Weights of a small mixture-of-experts language model, trained from scratch on English Wikipedia.
Experts: 96 squared ReLU neurons an expert, 4 picks a token, a softmax router.
Below are experts of layer 6 (counted from 0) of a mixture-of-experts language model. Rows are named router (the router's row for the expert), up (a neuron's input weights, with its number) and show model dimensions 0-223. Each number is 500 + 50 x the weight over its row's rms, rounded and kept within 0 to 999. Numbers have three digits each.
Before each expert's rows: a language model's description of what the expert responds to. This comes from a sample of Wikipedia text that the model never trained on.

# expert 47
Description: Word-internal pieces like ult, est, ick, ight, as in simultaneously, plus short surnames and place words such as Ford, Clark, Green.
router:541445558576514427414492415499580466539488387593489387554573520471518455512575536475468480519455473551530489525524555546518500462439436533518447515514594447433565448419529530567577494583488459475525539480410504564460450541462518412497490497527541519495545459485488556477489499487505483528566539569577449492401505413564540436485524526482510508470476404444483515490454465423446564533558516431569426530453531651460427433498426521493482517431567507575509573492510569481450515549412571438554482520498441466413457589521488460549389457539441425448452504505447530455432528526476571466448482565447456529492530457479430497538514574511463526444553628572554502435543513486500522479553
up0:540496544449512431479595423456435513487526533516491456485569431509510485471581524434486564470494582571467472501519517507467545376501533523523480563548448499446572521476623398510430548532522539461504514532527506534421508476555563412508550508514522507395550538551531500534529525480587498444488492508495436529505503629542522433480510476502477554539506477604422413472503443511517474491511424574497450536392373453507540470462437446444494518529554565540516479550502487433540478456535491500549526528594541574549503466468499549498609431562543516477503548485541452566499545526485344514599528518463505439528599492500469397532429518480586504543551520465459481511400374447594543575450

# expert 15
Description: Institution head nouns such as School, College, Institute, House or Senate before of, as in University of Virginia School of Law; also digits in sports tables.
router:376458441529572468468442420489517475502492406518432496401516499553455464497612465524406442513458452536428430432502454586501430500562438529423511435489479471529465475493469533552455481514456429504468476532438456540460402476572565436507462521532437535405519486445480499455530485541437460458506489586474412524405490368437536457466485452434524466506467477570450460511585449408497547534573451461508518501503505536488519450415423564447470529586522471509498483571484531527430521500539519492581556396428370563466436480433474478483435489480458548449508501504474423543518432525476577475476421533486530566446459524588462489566439540491453550452415545547587547527504542507456524502399
up0:597520525505560449540609566478506496509610486485504552438490570500476429528428533477469489459575561505557476468549434461569541541519495470592515492481569450459518495407508498481518480573469519461505451442542592469471499531473525554439518519486501407488470485543560523450465471496461558537612509514467496461514505490520432572455546449496447477388362505525470541563572526451486419532597543489462455533470483515617440516492496565513413559518440554640517436470555495535458422565425506480649509576515525412542505532534602448543464535459510512547471530519447481394417449503503506494442483464508474509513537491536470419477451503464479468482505590503498555512582453395605538428413

# expert 40
Description: Word-internal pieces after a first consonant, especially sax in saxophone, plus um, ander, ust, om, act in rumoured, Vander, dust, tactics.
router:494484516508526440438457411549610479582544458564539417505458446408629498458559496464438468448509565516483395520549530473453550453526457622526443485490545523417499491486531484507619437626487431481571450549441506582449482473558496454546472508509418480510459532536544527435438498434485479548593566543519548583452481512509536546507501541525532523522480470505575512547578447432429558569542504501497451466513553535493476460557509526564546552458437473474575545437507540527533471495477592522534575493519421571532457483518459429433441487516450410425462507482481416508439553454473596561445440563407458574477473447540472557499487558555533558469494574570565427424473462437487462529556
up0:550494520516539501489542512502449516546438446471507438625454528485473447438506490432555424576568560529547518434514567428388519495452573507453523549496503501480492512435523577502550525428460493468554448478539486465430571463564596458457452384498540476421444429513535428571478532562541523496513454510511410436465498497554492564478451504524448468490485476428445526405576498527577464529484544497410493497510446473371551483510469486464574553461521505486566520536503489432540565524458499501466502580581530455537482472491557509520614496469484543489475554473595527550487467590533473484563563476453439435329425554522561518501437553412532487512567515419452535425391534499599591553476

# expert 45
Description: The word of in board of directors or governors, plus spaces, digits and dashes in table cells of lists and election results.
router:422463443583482478512495442427544528460434464552439547414473608563482559485506505456445474527440460439388442464536465548435510461440493575433528454605495456529528424497539469490437502608439434449440454505432438566486400493459453509534470593586506504422500520445483464469483454489439462447495515561509426488436516445524414420456525466415470591529480509496458509467504509420504552541547441457536534433447577589458573453428452558452532418545486549489492498570525473490433459478439446428574424475510401463480432506470505466466470448444443446527390543454449491524464516514515494507469442478404474553412503542507457384579446461488516484442441506526538525557587546484506546520496
up0:517455555503541427472548578454431513477546461493525490501468606575494507537555526593495467448501522501523533524452585551545514532505517487565485600523467458578506568496463504436527512536526546526516499486499583515606574571479495569474406599474448527492572419395546546492500586423598464437487550474544497504493489531534543592468520437498504497501574564440545481478485490420427457411441493479561435529522487500575362468505503596429499435538503543504403468541507484542412466534564512475518529525521484477365568371548518591474587541490401493630480467549522478446547425411527519477576503555459580474457498494458512448544538516467459513526550494430508503429484475541532493571525

# expert 13
Description: Short letter pieces inside long technical or foreign words, often biology or medicine, such as asym-met-ric, Cent-enn-ial, bacter-i-ologist.
router:532457540465560530424472551507562531541561511555583539404521567496448580541471530507475492535395520469501574417535405515420395449493507497404589509568553547438512471448592582531460503549456540521485470531428432476487487558528442545495559526520583478447530562502548532488428440520558581448452528568482403453420507498462531519477477473526471384529491532465549555479404542528608501473391513557485545530545511486461533467530467444442430522456532488495452571566540515471535471506450543530526424550557496481555480526466454484463406405566508525504454454502519451526538497543535426586497529530419504488561483524534432427435431469425486476529436500536507593405475481609439606482435
up0:633493556517525492532508513453548593492502480551576548512477548505578475442394587575520597596550556496466593512515431557497516421560531528445502466581480519547547454503572548425388485533515460533492468574497424539549530400492414480396421451432492519483418547496436547562517571549471482470472528442553509477500544540480465544522505535498523536452544417450442486515463586583485512570462561494565533491499534493452417509434573538501425453510540451497422544514485473532436409495449506387475519412467436540420542551399395492528518521533525537557532528541552497576508497421529479495522474561559493467529515368523490505497511499541542523516488519519537542501378507402520450540445

# expert 38
Description: Spaces, dashes and pipes between numbers in sports stat tables and scores, like "| 0 |", "6–1", "(0)", league rows.
router:447557462512539439490472461510532440498439419551415478453507479509503568425535476517548454538420422423504459395450481518509476504494559523396542380516463465579507412461486524457394388494437469469443533537455409589459398466449550482542536576450487560433537471486529523422525425471398491562458525557467495512399482432526500439538477431483542495542442450459479545522516468453500463481593552466481467420438555529483507493439537533495502408449601516521432562491481483576555561512492431540461441475431427502518416449537556453554417507553468516507488588504489474562514453539527569445485530553501579480444506579529460506595430536487468502385454593545508521548487548560545518549518
up0:448491508486463556493623470488508539460507556576561472483383558556488435605564491535478515389440545449459527519455403523456491338453544469502407523614466514481541461479473569534486532467556514599517623463495467543479448519542436451427423446478499540463547453420477446482545533456489597453482493522536562540488535516455501544504591469510491544463462478479573487501462522541478473535486516477581478518507557504536411575405535552430588462534488473380535457511488457430509580523540482505528542477406525485471491497536495456485475580569550563525512519413513534472597447499442446486602473486617557555520548552497531509561572620492421498537464472451502487534504533502567453491445